config.yaml
n_experts: 64
router_score: "softmax"
normalize_top_k: true
num_attention_heads: 8
rope_theta: 10000.0
attn_scale: 0.177
init_std_qkv: 0.0412
optimizer: "muon_variant"
lr_mult_up: 1.03
max_seq_len: 1024
Below are experts of layer 4 (counted from 0) of a mixture-of-experts language model. Rows are named router (the router's row for the expert), gate (a neuron's input weights, with its number), up (a neuron's input weights, with its number) and show model dimensions 128-191. Each number is 50 + 15 x the weight over its row's rms, rounded and kept within 0 to 99.
Before each expert's rows: "mostly gets" lists some tokens that are sent to it at least half of the time. This comes from a sample of Wikipedia text that the model never trained on.

# expert 52
mostly gets: "=", "\n\n", " =", "See", " Phylum", " Website"
router:59 51 36 66 36 35 60 23 65 56 21 47 90 56 46 64 28 23 65 60 76 66 52 46 66 64 27 36 55 49 17 56 51 69 41 48 62 33 48 43 74 29 51 49 32 60 44 67 47 61 33 29 45 47 64 74 57 61 33 50 52 61 50 17
gate0:57 40 32 38 18 30 41 26 51 38 50 48 33 59 52 81 49 41 80 36 45 41 29 51 63 46 65 59 26 48 33 48 30 70 45 66 33 64 47 14 47 25 46 32 48 48 59 62 63 55 69 59 47 49 80 73 51 64 32 77 49 58 47 66
up0:62 66 74 38 44 75 58 39 66 56 74 34 51 75 57 34 58 40 30 79 58 39 51 74 45 48 52 38 64 66 71 42 46 57 46 41 38 74 50 39 44 36 63 53 33 50 26 36 35 71 12 75 22 48 59 64 44 49 52 38 33 50 32 58
gate1:82 76 61 33 56 51 48 59 78 41 71 59 46 47 74 47 67 59 54 33 43 12 33 56 43 53 47 37 34 59 52 46 41 52 60 43 55 61 36 40 83 48 41 47 60 61 57 57 32 43 46 43 56 64 47 54 54 72 77 35 57 38 77 51
up1:45 33 62 79 44 51 65 70 36 56 43 59 57 48 65 37 43 24 20 41 38 59 45 41 41 32 33 54 57 50 38 48 65 26 69 69 68 31 65 63 40 71 43 41 47 41 61 48 63 80 28 53 38 32 46 59 47 18 28 52 34 45 40 36
gate2:50 77 53 54 41 40 54 62 36 49 63 57 37 36 58 53 61 28 46 59 54 49 41 69 46 58 39 73 37 34 65 62 71 53 49 36 74 17 56 64 46 50 63 49 71 65 43 61 66 33 45 31 48 52 67 47 26 72 52 39 55 62 39 78
up2:22 45 65 35 53 39 26 27 76 63 55 44 36 58 43 48 40 73 54 72 43 53 55 44 34 31 43 68 43 43 40 50 51 59 30 53 52 29 67 52 38 39 23 80 36 31 64 66 41 27 33 54 48 35 45 40 55 22 55 54 66 27 29 23
gate3:66 61 53 25 58 69 48 37 73 65 75 43 44 38 45 44 28 39 55 54 56 65 66 42 79 41 37 16 65 86 55 58 44 63 40 27 07 37 40 38 35 55 49 52 46 63 34 72 73 35 54 51 25 59 48 52 40 66 71 32 67 41 69 58
up3:24 61 61 26 36 50 46 22 36 53 67 18 63 47 65 67 28 33 44 56 53 64 34 37 79 25 47 49 48 65 74 61 32 63 31 48 59 70 64 60 24 25 58 36 29 48 48 34 39 48 75 39 38 36 58 45 36 55 67 64 48 62 55 43
gate4:64 39 59 39 65 60 40 50 70 33 20 58 55 34 31 55 36 41 39 66 47 44 54 42 73 72 70 51 55 68 36 58 57 70 56 59 68 52 72 25 83 58 41 43 37 48 50 43 26 23 42 47 83 41 44 43 29 21 26 62 55 74 44 31
up4:65 56 40 51 37 21 48 51 68 52 34 83 36 36 34 39 52 59 41 50 47 60 34 34 52 56 61 32 49 56 52 72 57 64 51 49 61 53 39 99 63 41 69 44 67 74 41 69 31 56 62 51 27 48 49 35 45 41 44 73 39 61 50 35
gate5:32 16 52 43 43 49 41 63 53 68 34 32 48 45 54 30 66 38 49 37 64 37 35 70 42 57 43 30 31 42 70 41 40 51 44 40 17 36 38 45 43 70 42 70 34 67 29 54 50 71 61 51 39 64 15 44 44 73 54 53 60 36 53 41
up5:33 51 46 37 58 62 34 41 40 38 64 51 65 46 40 58 36 57 63 76 39 15 40 55 55 69 52 41 44 49 44 68 79 44 64 34 37 51 52 24 43 60 41 63 63 42 49 45 61 58 78 59 86 52 39 77 70 57 69 43 45 36 58 40
gate6:38 44 46 59 74 56 40 52 53 48 79 30 40 51 34 52 66 58 32 42 67 37 57 62 39 64 47 65 25 61 26 52 46 74 62 62 27 52 34 39 65 41 34 42 64 54 37 65 93 47 40 69 48 47 36 42 45 51 26 29 38 48 45 42
up6:68 51 18 46 43 44 75 37 57 58 68 34 18 54 33 73 44 23 41 25 46 49 55 41 87 12 32 31 36 64 57 62 43 62 43 22 45 65 25 58 42 48 43 45 59 06 47 45 56 40 31 44 33 51 49 68 75 36 36 35 39 55 50 66
gate7:37 42 49 61 26 63 47 58 30 84 40 65 43 47 46 54 32 59 41 59 36 61 24 68 32 71 61 57 57 62 53 47 39 23 83 35 51 63 61 43 26 68 27 44 44 55 62 53 56 69 49 47 50 71 34 46 35 51 61 45 32 47 69 39
up7:25 50 31 56 62 29 75 39 37 43 46 52 66 60 46 46 58 59 66 52 47 70 53 52 60 59 31 40 51 54 50 33 60 83 73 44 09 70 55 50 58 60 32 67 50 31 17 62 69 62 60 47 58 66 44 35 38 43 77 82 51 28 34 64
gate8:77 35 40 50 59 49 66 21 81 42 59 65 46 44 31 60 36 63 52 49 62 56 62 28 40 58 36 33 43 59 41 58 46 69 67 72 49 51 54 42 49 59 46 44 55 51 56 26 28 32 43 50 61 30 54 54 26 45 60 44 19 65 59 37
up8:61 53 74 76 43 20 49 50 52 33 68 63 54 28 66 49 30 33 72 51 62 66 85 37 44 59 75 40 53 62 32 35 38 53 52 56 73 38 47 06 65 55 47 36 37 51 75 45 46 54 48 40 60 34 80 79 33 50 51 82 50 63 45 66
gate9:53 46 66 70 47 61 58 18 88 30 67 61 79 18 40 51 28 55 48 71 67 47 58 84 63 34 32 51 42 56 44 49 50 49 65 27 34 39 51 45 43 29 32 34 39 70 49 32 55 45 47 38 46 51 54 66 67 31 64 50 38 64 47 36
up9:58 58 44 31 59 52 51 38 78 58 64 62 66 35 45 62 53 61 56 47 56 27 60 28 56 41 26 28 68 42 69 40 54 86 51 30 25 16 41 56 56 54 19 27 42 65 63 32 63 30 62 67 61 33 60 44 31 43 32 61 47 67 41 32
gate10:39 52 46 65 36 40 77 72 39 66 41 55 31 36 85 40 62 65 68 50 50 52 32 42 53 44 63 32 39 46 66 45 49 37 54 54 17 83 57 23 50 55 71 57 48 75 51 63 57 44 55 28 72 68 66 54 46 67 48 57 43 47 46 38
up10:40 56 47 53 55 51 53 57 25 71 60 66 33 91 67 38 42 63 65 70 47 53 77 36 31 53 38 42 26 43 60 21 58 33 64 60 46 46 62 36 57 53 41 63 64 68 41 40 38 31 47 31 48 59 66 57 56 46 38 58 53 95 61 63
gate11:41 49 36 33 67 69 25 49 96 58 15 89 56 64 53 25 50 61 66 82 64 23 73 39 32 37 42 41 58 41 68 72 41 45 54 56 37 52 29 43 44 49 63 43 44 62 58 53 42 84 73 19 51 53 54 60 66 52 45 56 36 40 59 70
up11:40 56 46 21 74 59 82 68 45 36 34 47 56 85 36 51 50 53 40 54 50 37 42 76 44 15 66 47 68 53 60 53 49 62 51 50 31 45 52 45 58 36 51 58 50 38 73 83 50 58 51 51 64 47 51 30 42 67 42 31 67 55 74 66
gate12:28 50 42 40 46 62 61 74 36 74 59 50 48 34 40 47 55 62 77 57 51 64 47 42 53 41 41 37 38 67 43 31 74 58 34 53 59 57 47 52 63 28 62 67 33 59 33 61 37 59 49 48 68 56 61 44 34 51 36 45 45 49 67 47
up12:22 27 64 39 58 53 43 81 35 47 93 44 63 38 37 20 44 44 58 68 64 33 57 26 39 45 40 57 26 51 44 66 41 48 49 74 67 55 27 31 59 45 40 42 60 67 57 61 67 44 37 55 37 40 59 59 30 36 43 59 88 56 46 33
gate13:33 51 12 35 49 38 58 54 40 70 40 15 48 36 50 28 42 45 59 35 69 41 55 79 36 73 52 52 51 40 57 57 86 18 53 28 49 48 47 55 54 52 68 49 51 73 50 47 11 49 45 66 59 56 61 34 32 57 49 59 45 57 63 61
up13:54 37 35 51 61 25 45 64 77 77 49 35 40 67 41 56 60 56 50 39 59 54 46 35 37 47 67 50 49 48 36 33 72 20 60 49 37 68 36 46 56 32 37 20 79 47 44 53 34 80 25 64 34 44 51 95 22 59 40 65 39 48 61 38
gate14:47 26 50 20 52 45 53 33 61 41 42 55 69 55 71 33 48 48 37 56 64 22 55 70 61 41 38 93 57 58 53 47 62 43 43 53 59 56 48 44 68 36 42 51 43 44 49 42 54 82 54 69 32 71 70 64 57 43 52 28 99 70 50 73
up14:60 50 43 62 49 72 61 53 42 60 58 42 39 31 89 45 54 38 38 59 62 72 79 52 54 58 63 13 64 41 57 57 57 55 55 39 35 56 66 49 49 61 58 41 58 48 50 54 47 24 46 47 28 50 63 46 41 54 46 69 56 13 34 66
gate15:43 41 67 65 40 55 62 69 57 42 87 50 49 44 71 40 82 71 56 52 51 63 48 67 43 34 68 69 39 29 33 69 66 61 44 38 55 33 48 56 33 69 59 66 71 67 56 53 75 71 49 52 69 50 67 46 43 43 18 17 58 44 55 63
up15:26 59 52 75 56 38 33 65 58 45 36 53 42 69 61 64 49 32 34 69 31 54 47 38 48 60 59 57 51 54 30 48 49 62 25 64 42 39 67 57 16 28 61 31 68 54 37 71 42 39 36 49 25 59 37 45 73 44 63 41 66 44 69 51
gate16:61 25 45 65 18 49 32 43 51 35 59 44 55 36 46 35 54 48 61 57 47 65 93 36 39 41 71 56 48 58 85 35 76 24 81 57 57 67 45 58 30 26 67 57 53 57 38 47 21 42 55 55 61 39 47 51 33 51 61 37 69 44 58 33
up16:48 69 50 55 48 65 61 45 14 58 28 59 47 61 40 71 22 34 50 67 41 57 54 76 46 47 62 60 45 53 81 29 34 46 28 22 34 53 99 50 21 43 51 68 32 61 47 38 67 39 65 63 47 37 82 42 43 49 50 63 45 51 46 46

# expert 12
mostly gets: " un", " Un", " sub", " non", "Un", " multi"
router:41 65 27 57 50 66 67 74 25 56 38 54 49 69 49 32 72 52 71 45 62 48 62 48 55 21 65 56 43 34 56 64 30 39 46 11 65 42 45 52 66 55 52 66 31 42 54 48 46 34 41 59 45 39 55 67 57 45 73 54 51 43 22 19
gate0:44 26 36 36 73 28 78 43 60 48 69 47 46 64 45 53 54 43 54 47 44 67 42 63 59 63 51 59 46 49 48 39 35 66 38 36 12 51 65 75 60 56 48 47 22 48 33 56 58 66 46 60 42 44 36 50 53 38 25 63 49 39 82 39
up0:37 51 73 67 45 39 87 60 48 45 22 57 48 44 72 38 61 63 51 45 17 48 76 60 44 22 50 34 55 72 80 26 74 39 63 35 07 42 70 49 50 63 51 23 78 63 46 54 64 35 18 32 47 51 72 19 56 38 53 66 35 55 37 22
gate1:57 50 44 68 61 86 70 40 37 28 35 25 81 86 52 23 44 87 38 66 73 45 53 66 46 51 51 42 58 54 39 56 75 43 60 36 29 62 29 40 53 75 54 79 50 74 29 56 47 58 84 31 44 65 20 58 52 21 57 39 38 45 58 37
up1:45 67 43 54 56 66 45 42 52 44 46 50 67 59 58 57 65 47 33 37 42 53 56 68 44 46 68 38 33 70 40 81 63 64 36 70 63 29 45 84 50 46 46 41 47 29 23 61 72 87 74 41 48 44 57 55 48 46 63 69 35 52 35 68
gate2:66 54 52 74 54 42 61 59 54 21 58 63 47 50 54 23 36 63 71 57 26 49 31 52 52 59 75 45 60 78 48 47 61 20 33 40 78 51 43 41 53 60 52 73 05 37 41 38 76 45 61 65 80 54 69 77 54 46 53 45 46 52 68 61
up2:79 69 53 45 56 39 62 32 44 08 51 30 71 30 56 58 40 64 42 38 09 59 55 39 57 51 48 74 60 42 47 61 42 48 54 55 70 16 45 49 37 52 34 29 36 53 48 64 51 50 65 29 36 52 55 63 51 62 44 37 48 61 53 57
gate3:34 36 47 19 46 47 59 59 45 52 32 66 65 28 50 20 54 42 49 48 37 67 47 52 73 45 43 60 62 45 46 63 55 43 71 47 65 39 53 55 57 42 37 65 43 61 47 58 62 49 37 52 60 41 56 26 56 15 74 51 18 57 32 61
up3:84 43 55 61 74 39 46 66 61 64 47 14 61 19 44 23 49 64 27 56 52 63 42 58 53 47 22 24 35 67 32 70 47 38 58 28 65 81 73 88 55 25 61 70 37 44 64 59 49 41 74 70 59 46 67 29 38 45 44 46 32 44 50 53
gate4:44 38 58 43 55 37 62 35 62 33 54 35 38 42 69 39 29 60 44 54 42 56 79 84 55 57 31 49 46 47 48 55 52 48 70 13 52 75 22 51 66 46 32 56 64 62 42 17 48 30 32 53 54 69 58 56 32 68 58 52 44 39 36 41
up4:88 61 34 57 50 64 39 47 46 32 40 47 49 58 69 61 25 70 41 63 32 39 54 40 31 50 67 58 29 61 69 54 15 45 79 63 33 53 75 62 48 67 48 54 63 32 55 40 40 57 31 49 59 46 50 56 54 54 84 52 45 58 50 63
gate5:61 38 73 49 49 52 19 40 29 56 48 51 47 43 73 52 77 46 80 25 41 62 57 77 41 62 63 45 46 36 45 12 73 42 43 58 65 16 58 41 35 62 34 57 50 49 63 29 61 75 68 38 65 32 39 46 23 62 37 31 46 39 55 48
up5:78 61 70 15 48 61 51 40 69 55 61 45 69 44 45 36 67 48 66 46 42 51 55 34 43 82 36 38 77 61 63 35 63 57 27 44 51 30 53 35 32 84 57 48 62 37 64 57 37 44 37 31 41 44 45 71 70 69 61 40 49 63 41 47
gate6:46 52 72 76 44 44 46 35 62 40 41 72 49 34 74 41 41 55 79 35 36 64 70 57 90 56 49 63 48 41 56 38 27 34 49 53 41 54 58 56 29 87 42 54 24 63 40 46 57 16 57 51 35 50 27 44 34 25 52 90 51 36 78 45
up6:16 49 76 54 48 53 46 51 44 84 52 29 66 59 53 90 53 61 42 44 64 41 66 39 50 41 44 38 77 61 56 47 46 82 66 65 38 52 51 53 68 40 45 72 48 21 57 48 47 50 38 82 96 37 65 45 48 46 77 15 19 40 51 40
gate7:53 52 36 35 47 46 44 50 31 55 46 24 56 39 64 54 58 41 74 31 28 46 49 91 68 59 37 23 63 40 48 39 22 53 55 55 63 55 73 54 36 38 34 29 36 46 72 33 73 55 54 02 36 37 65 47 25 65 41 51 57 51 54 65
up7:59 35 55 43 33 25 63 51 27 71 63 65 38 17 67 58 45 61 45 54 49 62 49 75 58 44 65 41 20 44 41 32 46 58 69 51 64 29 40 47 40 32 72 32 46 63 66 34 55 47 36 44 30 68 60 40 23 32 49 29 20 73 62 68
gate8:50 54 56 47 71 53 56 83 37 52 52 51 52 83 69 64 50 39 67 59 18 41 53 48 58 47 53 47 51 50 59 59 54 52 58 44 33 39 43 26 67 44 41 57 43 73 26 45 49 67 50 72 40 65 50 62 37 63 38 28 44 63 99 44
up8:53 52 37 47 62 61 81 54 23 58 42 63 53 34 35 88 46 46 71 32 69 60 50 33 57 44 53 38 48 53 34 46 57 45 36 51 40 56 54 74 13 38 41 60 56 55 40 48 72 37 65 51 44 40 51 44 88 38 38 50 53 69 46 71
gate9:43 56 23 43 50 68 58 45 54 49 58 63 69 52 61 62 51 53 39 47 66 52 31 49 57 63 80 62 70 32 47 48 60 74 46 55 45 57 44 54 35 50 83 41 46 28 46 83 56 22 75 39 40 64 34 39 42 68 54 58 32 31 11 32
up9:38 76 38 61 35 59 72 58 38 61 27 80 58 29 47 37 55 58 37 44 65 42 39 57 68 52 46 24 33 39 48 26 35 57 38 84 47 31 72 24 50 55 61 61 78 35 27 45 47 40 61 60 33 29 58 44 44 55 45 48 51 46 39 61
gate10:63 55 53 33 43 59 52 39 59 31 43 54 78 40 76 47 69 59 37 35 40 49 37 52 51 62 50 66 42 57 41 71 24 22 45 58 28 48 27 29 64 58 51 55 74 61 29 47 35 46 54 22 36 62 55 60 33 75 46 40 39 37 32 26
up10:59 52 56 75 61 48 66 79 23 17 86 36 62 46 40 39 63 64 52 54 70 59 54 46 49 83 48 64 39 40 25 57 41 62 55 44 69 46 72 49 24 67 39 28 28 49 56 38 61 25 55 47 52 35 32 45 74 39 48 60 53 51 55 50
gate11:67 80 30 78 67 59 69 47 53 62 42 47 42 29 60 32 57 60 25 55 62 73 46 93 56 64 93 48 75 46 37 53 39 56 40 60 55 62 28 56 55 37 40 48 49 73 55 63 43 78 38 61 59 55 61 47 53 32 38 78 34 57 40 53
up11:21 45 59 55 50 59 29 46 72 67 68 74 51 40 60 74 35 43 53 60 69 59 57 63 58 33 40 46 55 50 21 59 43 27 55 66 39 45 58 52 52 40 73 87 49 25 43 63 24 35 71 70 46 51 50 51 73 47 54 29 55 51 40 52
gate12:48 37 65 40 69 35 22 56 48 66 63 45 53 60 66 21 51 45 58 33 58 50 39 65 37 52 33 60 52 28 54 59 60 32 47 45 68 57 35 53 57 54 63 63 22 39 34 29 64 42 41 63 48 66 61 56 40 29 32 63 48 54 49 65
up12:45 61 65 66 87 30 34 42 70 54 68 29 64 43 43 48 53 41 64 39 67 40 48 50 58 44 50 47 39 50 63 63 52 65 37 46 51 47 54 48 61 48 37 43 64 37 54 60 53 57 51 79 45 17 47 63 85 47 32 50 69 50 61 17
gate13:51 68 67 41 72 68 44 58 45 62 55 58 53 33 54 70 46 60 69 65 30 53 57 56 42 41 31 65 72 44 51 53 32 43 66 41 35 68 61 49 29 28 76 43 78 50 44 65 70 34 22 09 31 47 47 22 42 58 77 77 58 41 67 19
up13:72 77 44 49 48 38 28 38 45 32 41 70 50 67 50 50 29 44 46 32 71 00 22 44 57 40 57 33 38 55 27 36 20 64 45 41 83 58 55 38 52 27 56 52 53 46 61 67 42 55 57 54 70 49 60 33 51 48 64 51 82 85 15 35
gate14:41 57 50 68 80 54 63 56 41 43 65 48 51 42 74 45 51 69 60 55 57 44 61 51 49 64 51 60 55 81 72 48 68 55 39 47 33 62 61 52 55 48 59 56 47 69 40 50 35 31 43 31 61 52 34 52 47 42 59 61 43 63 53 62
up14:22 49 33 35 78 54 43 37 41 50 67 48 31 48 13 42 74 66 44 41 38 46 38 45 53 69 32 24 47 51 49 43 54 52 24 25 61 52 54 61 46 57 28 59 44 40 38 61 49 25 35 41 56 23 12 59 45 54 67 42 40 40 38 73
gate15:53 42 23 56 45 39 75 38 53 64 64 67 50 58 59 53 46 61 51 60 47 60 36 78 31 77 50 88 62 49 42 53 42 47 53 38 59 38 31 68 34 80 55 67 50 64 66 52 50 60 31 43 43 73 19 38 47 15 58 52 47 48 33 41
up15:39 55 25 23 45 41 62 70 58 62 13 52 56 30 44 38 18 41 55 51 68 40 45 45 54 80 47 56 44 60 68 77 50 45 68 65 33 32 62 45 75 67 71 39 38 66 69 80 78 42 53 58 54 45 52 65 38 35 99 49 45 35 37 51
gate16:45 35 47 37 43 39 38 44 60 57 67 56 38 41 36 38 59 85 54 54 36 52 44 62 42 43 41 67 58 75 71 10 50 42 50 21 34 43 31 38 55 56 31 55 72 72 42 77 55 42 79 19 63 54 39 46 56 63 44 49 54 57 62 50
up16:47 65 61 36 44 34 60 73 39 77 60 33 39 23 61 60 50 44 49 33 64 42 21 27 67 72 55 59 64 47 57 68 30 61 54 39 44 77 63 83 30 64 42 69 88 28 45 49 61 24 63 72 71 56 63 64 47 49 37 60 59 47 80 28

# expert 29
mostly gets: ",", " •", " ,"
router:70 33 72 64 31 73 58 46 38 61 53 81 57 58 35 48 59 71 19 64 51 65 44 49 77 47 60 81 62 41 30 33 52 35 57 61 48 65 61 64 81 07 51 64 49 58 27 51 41 27 53 57 50 56 34 62 65 50 62 50 20 43 26 52
gate0:82 46 86 38 47 49 35 60 44 63 53 85 61 56 65 50 37 50 53 42 54 27 26 75 50 28 22 55 57 66 32 52 86 50 35 71 64 64 67 40 49 58 69 56 39 29 64 57 57 66 36 79 08 70 53 61 18 31 43 47 58 67 51 54
up0:33 54 32 37 34 48 54 32 20 50 54 55 44 68 55 54 71 52 41 45 46 60 35 46 49 75 41 66 56 73 56 42 51 38 37 58 43 83 62 58 46 78 37 45 67 26 35 41 58 47 59 51 67 39 46 60 55 42 60 48 56 47 60 35
gate1:20 51 49 38 46 22 40 48 57 58 73 31 39 54 43 36 40 51 43 36 52 59 54 55 29 88 61 30 54 39 52 46 26 72 51 38 46 61 39 78 66 70 36 59 56 51 55 67 68 69 34 59 44 60 39 38 51 44 64 54 89 50 34 51
up1:69 27 69 38 69 63 43 58 50 43 29 52 60 50 66 51 53 43 29 81 48 63 48 85 58 72 61 44 33 37 40 15 35 63 26 36 47 51 47 38 23 48 55 23 70 53 32 51 41 58 43 62 52 53 44 51 70 05 47 44 32 59 69 43
gate2:46 29 53 41 70 41 44 68 72 44 48 46 39 45 61 58 50 48 72 64 50 53 36 57 32 89 61 46 33 72 58 21 32 43 69 64 64 41 41 52 60 51 34 33 41 55 44 43 46 45 53 53 38 37 38 44 58 51 30 46 60 36 71 48
up2:21 51 33 57 67 38 45 50 51 48 56 49 25 52 51 63 44 68 62 33 77 28 31 46 34 41 25 57 51 34 73 45 45 34 51 52 36 55 49 75 52 47 51 30 64 55 45 05 49 49 32 72 32 66 62 33 58 42 74 69 77 24 39 35
gate3:49 61 46 28 33 55 44 58 54 62 43 49 36 65 60 36 47 41 54 24 67 63 48 52 33 41 50 45 31 62 58 52 53 33 43 09 58 60 46 60 45 39 59 38 61 51 51 77 41 38 80 53 38 46 38 36 47 99 64 58 48 12 51 30
up3:62 88 51 47 32 26 33 62 31 66 23 58 65 74 74 37 59 31 54 23 49 37 53 33 24 48 56 56 53 73 65 45 32 64 55 27 58 58 46 87 72 48 23 39 64 52 34 45 51 37 57 43 56 19 55 17 60 70 38 47 61 58 34 56
gate4:51 44 33 54 55 87 25 32 22 56 69 37 32 47 85 34 57 41 62 32 50 54 58 42 19 50 66 42 43 41 70 76 47 35 50 51 41 25 35 50 43 57 54 59 42 42 50 45 50 68 49 59 57 29 44 93 73 62 70 52 14 14 50 53
up4:61 39 38 41 57 37 33 55 52 89 70 72 48 40 41 27 45 60 72 22 26 63 68 21 61 29 81 43 36 48 55 49 59 63 45 65 40 51 64 24 59 52 53 62 40 31 32 62 41 74 59 71 55 41 51 46 49 54 45 52 30 48 72 41
gate5:53 39 30 45 51 66 53 70 56 61 80 63 15 66 68 48 54 54 48 68 66 29 55 46 60 63 48 47 58 76 43 45 65 73 49 45 65 58 45 54 32 64 49 28 48 55 59 35 69 40 83 35 57 70 47 66 36 70 32 39 55 54 64 57
up5:29 46 72 36 58 35 58 46 48 44 62 61 25 19 73 69 38 44 64 36 61 53 08 56 70 52 43 17 67 53 19 59 45 71 63 46 40 59 47 50 74 67 29 22 53 51 43 57 51 53 42 70 52 45 25 17 81 56 35 55 53 65 41 64
gate6:61 50 47 28 38 34 49 65 43 55 65 18 48 49 71 90 43 87 41 81 53 79 47 53 68 42 58 57 60 17 41 63 47 60 29 44 26 49 76 30 50 67 23 62 52 73 36 54 55 79 37 33 45 82 41 35 26 31 65 40 56 63 60 38
up6:53 50 56 52 44 56 52 73 26 69 47 59 56 24 64 53 39 48 54 53 37 40 47 85 82 32 77 44 69 36 49 18 45 51 59 42 63 51 50 33 62 54 31 69 58 44 38 35 64 43 56 59 57 47 75 53 65 63 47 20 72 61 48 45
gate7:43 62 32 53 57 45 44 41 47 51 54 28 36 53 68 13 61 53 20 35 27 71 75 39 42 33 39 42 36 63 47 56 61 50 57 59 32 65 89 50 60 23 47 34 50 54 30 54 52 44 61 29 43 32 61 43 50 51 38 69 60 58 44 66
up7:22 51 42 57 25 74 57 43 68 41 60 47 62 67 53 52 54 34 60 16 64 59 48 21 51 54 45 73 27 53 32 40 43 48 56 45 69 57 60 55 62 34 43 22 22 71 10 43 50 74 68 24 38 42 52 45 54 38 41 49 82 51 37 70
gate8:51 47 55 44 55 70 53 40 33 38 64 43 31 70 54 65 63 31 46 61 65 49 64 56 51 48 44 28 32 53 55 50 57 75 42 53 47 70 48 55 59 43 33 17 54 39 52 43 71 57 53 66 49 28 39 46 67 40 48 49 34 43 57 61
up8:40 38 29 51 47 72 55 48 69 67 39 57 35 37 63 52 48 38 25 41 76 63 42 48 57 57 54 50 26 55 48 50 50 58 82 50 67 53 46 37 69 47 19 42 69 31 21 62 44 16 56 54 49 32 22 60 39 68 61 32 39 66 43 44
gate9:58 59 59 59 53 63 60 51 48 44 36 33 70 42 63 37 53 43 36 58 55 50 61 37 66 54 45 47 37 52 35 65 66 47 48 30 63 64 53 40 25 84 28 56 54 38 64 44 42 58 19 31 45 22 47 66 59 47 55 23 52 30 56 44
up9:54 57 40 45 65 40 49 42 60 59 47 44 54 30 61 71 41 57 65 40 30 69 65 36 64 67 56 63 48 48 53 49 50 59 46 61 41 71 51 49 28 67 48 72 48 58 76 40 52 68 43 53 43 47 49 29 51 42 15 54 52 74 52 19
gate10:36 70 63 29 55 66 75 54 62 14 52 57 58 59 46 45 40 70 46 61 16 44 70 46 66 37 60 51 49 67 61 24 45 60 66 38 29 40 34 58 79 36 37 53 34 63 35 50 54 48 55 23 49 43 53 59 71 61 48 21 46 58 28 65
up10:51 54 50 65 52 36 29 70 55 23 28 41 50 66 55 52 38 48 38 34 44 77 56 53 58 58 48 27 77 41 43 54 32 50 72 50 37 21 57 56 40 82 62 49 96 28 42 31 69 62 45 25 31 69 28 50 24 60 67 64 86 47 60 56
gate11:43 43 41 47 71 31 24 58 54 67 56 33 47 85 59 22 30 53 38 69 77 54 45 31 44 69 49 63 64 42 57 21 46 26 58 48 71 74 59 81 65 56 42 61 61 60 27 57 52 50 50 56 43 33 34 40 72 65 53 70 57 53 32 60
up11:49 52 48 63 62 49 63 15 41 19 36 50 37 57 66 45 56 28 75 22 61 44 58 46 72 53 64 39 50 38 61 45 85 55 53 57 51 46 51 60 54 16 30 60 25 32 61 26 50 58 56 53 56 34 46 60 46 39 31 93 41 57 41 38
gate12:71 35 37 41 61 37 77 66 46 28 50 55 47 60 68 39 45 57 68 65 63 31 35 64 54 51 79 45 45 73 42 57 36 38 25 62 48 68 52 50 58 59 47 63 34 64 27 67 46 36 49 42 77 34 34 42 16 49 48 45 80 30 26 35
up12:65 32 66 54 43 76 43 52 51 82 59 32 85 47 41 48 27 45 46 47 60 62 59 51 29 38 52 33 47 48 56 70 12 58 45 74 34 02 64 58 50 59 69 80 39 51 52 58 70 65 43 36 65 34 48 48 60 45 34 53 37 25 49 38
gate13:54 24 48 38 27 54 51 75 59 48 37 61 52 43 33 61 43 31 49 05 66 47 39 45 35 51 42 49 51 42 40 65 65 85 45 31 58 77 29 59 49 53 33 57 44 29 43 57 64 28 42 62 37 07 43 46 54 44 51 39 16 42 60 55
up13:53 52 54 79 74 61 58 73 76 54 45 58 62 55 63 59 53 52 46 54 34 70 62 61 46 58 67 76 58 75 62 57 47 80 56 69 56 67 53 51 26 42 43 59 54 43 34 51 73 32 56 44 49 43 47 59 56 68 20 50 75 34 83 92
gate14:58 61 42 52 72 52 64 39 63 59 39 44 18 38 58 59 61 40 59 58 58 42 45 77 40 62 44 67 36 35 45 36 46 55 50 47 31 21 51 60 48 39 79 49 32 63 27 82 68 67 23 47 82 36 43 48 48 54 55 32 49 22 54 71
up14:63 12 32 50 49 42 39 66 48 28 38 28 52 44 40 61 42 37 22 52 87 41 42 32 45 20 86 52 70 55 34 50 57 16 67 40 47 45 44 44 52 64 52 65 47 34 55 65 57 58 61 56 50 84 43 49 65 73 41 47 40 40 25 59
gate15:44 70 42 79 44 60 68 64 47 55 67 51 47 35 56 39 53 72 49 39 56 78 27 32 51 31 58 43 47 38 25 41 68 45 32 52 34 29 59 48 49 68 48 42 54 49 49 56 44 21 45 47 52 70 50 70 63 62 41 23 68 28 73 40
up15:59 55 55 35 31 44 57 38 33 43 43 55 71 46 46 61 63 42 34 58 34 53 48 56 64 57 38 37 40 63 57 74 77 58 52 68 35 59 51 00 80 51 38 51 67 54 54 50 62 55 64 46 40 56 26 55 35 46 78 93 27 52 44 25
gate16:58 44 51 31 73 51 63 35 40 52 36 78 39 63 42 32 32 54 76 56 67 39 46 47 52 23 45 33 51 58 46 53 44 60 36 43 49 51 28 47 47 31 33 51 48 66 43 49 38 74 51 52 55 40 49 56 52 40 43 47 46 42 71 34
up16:46 62 41 55 35 33 63 40 63 28 33 27 15 39 32 53 44 57 80 61 42 54 54 57 43 67 45 54 66 28 68 31 40 56 51 70 45 39 24 63 74 40 55 42 26 47 42 29 33 48 85 58 82 43 47 40 38 60 45 81 41 34 11 66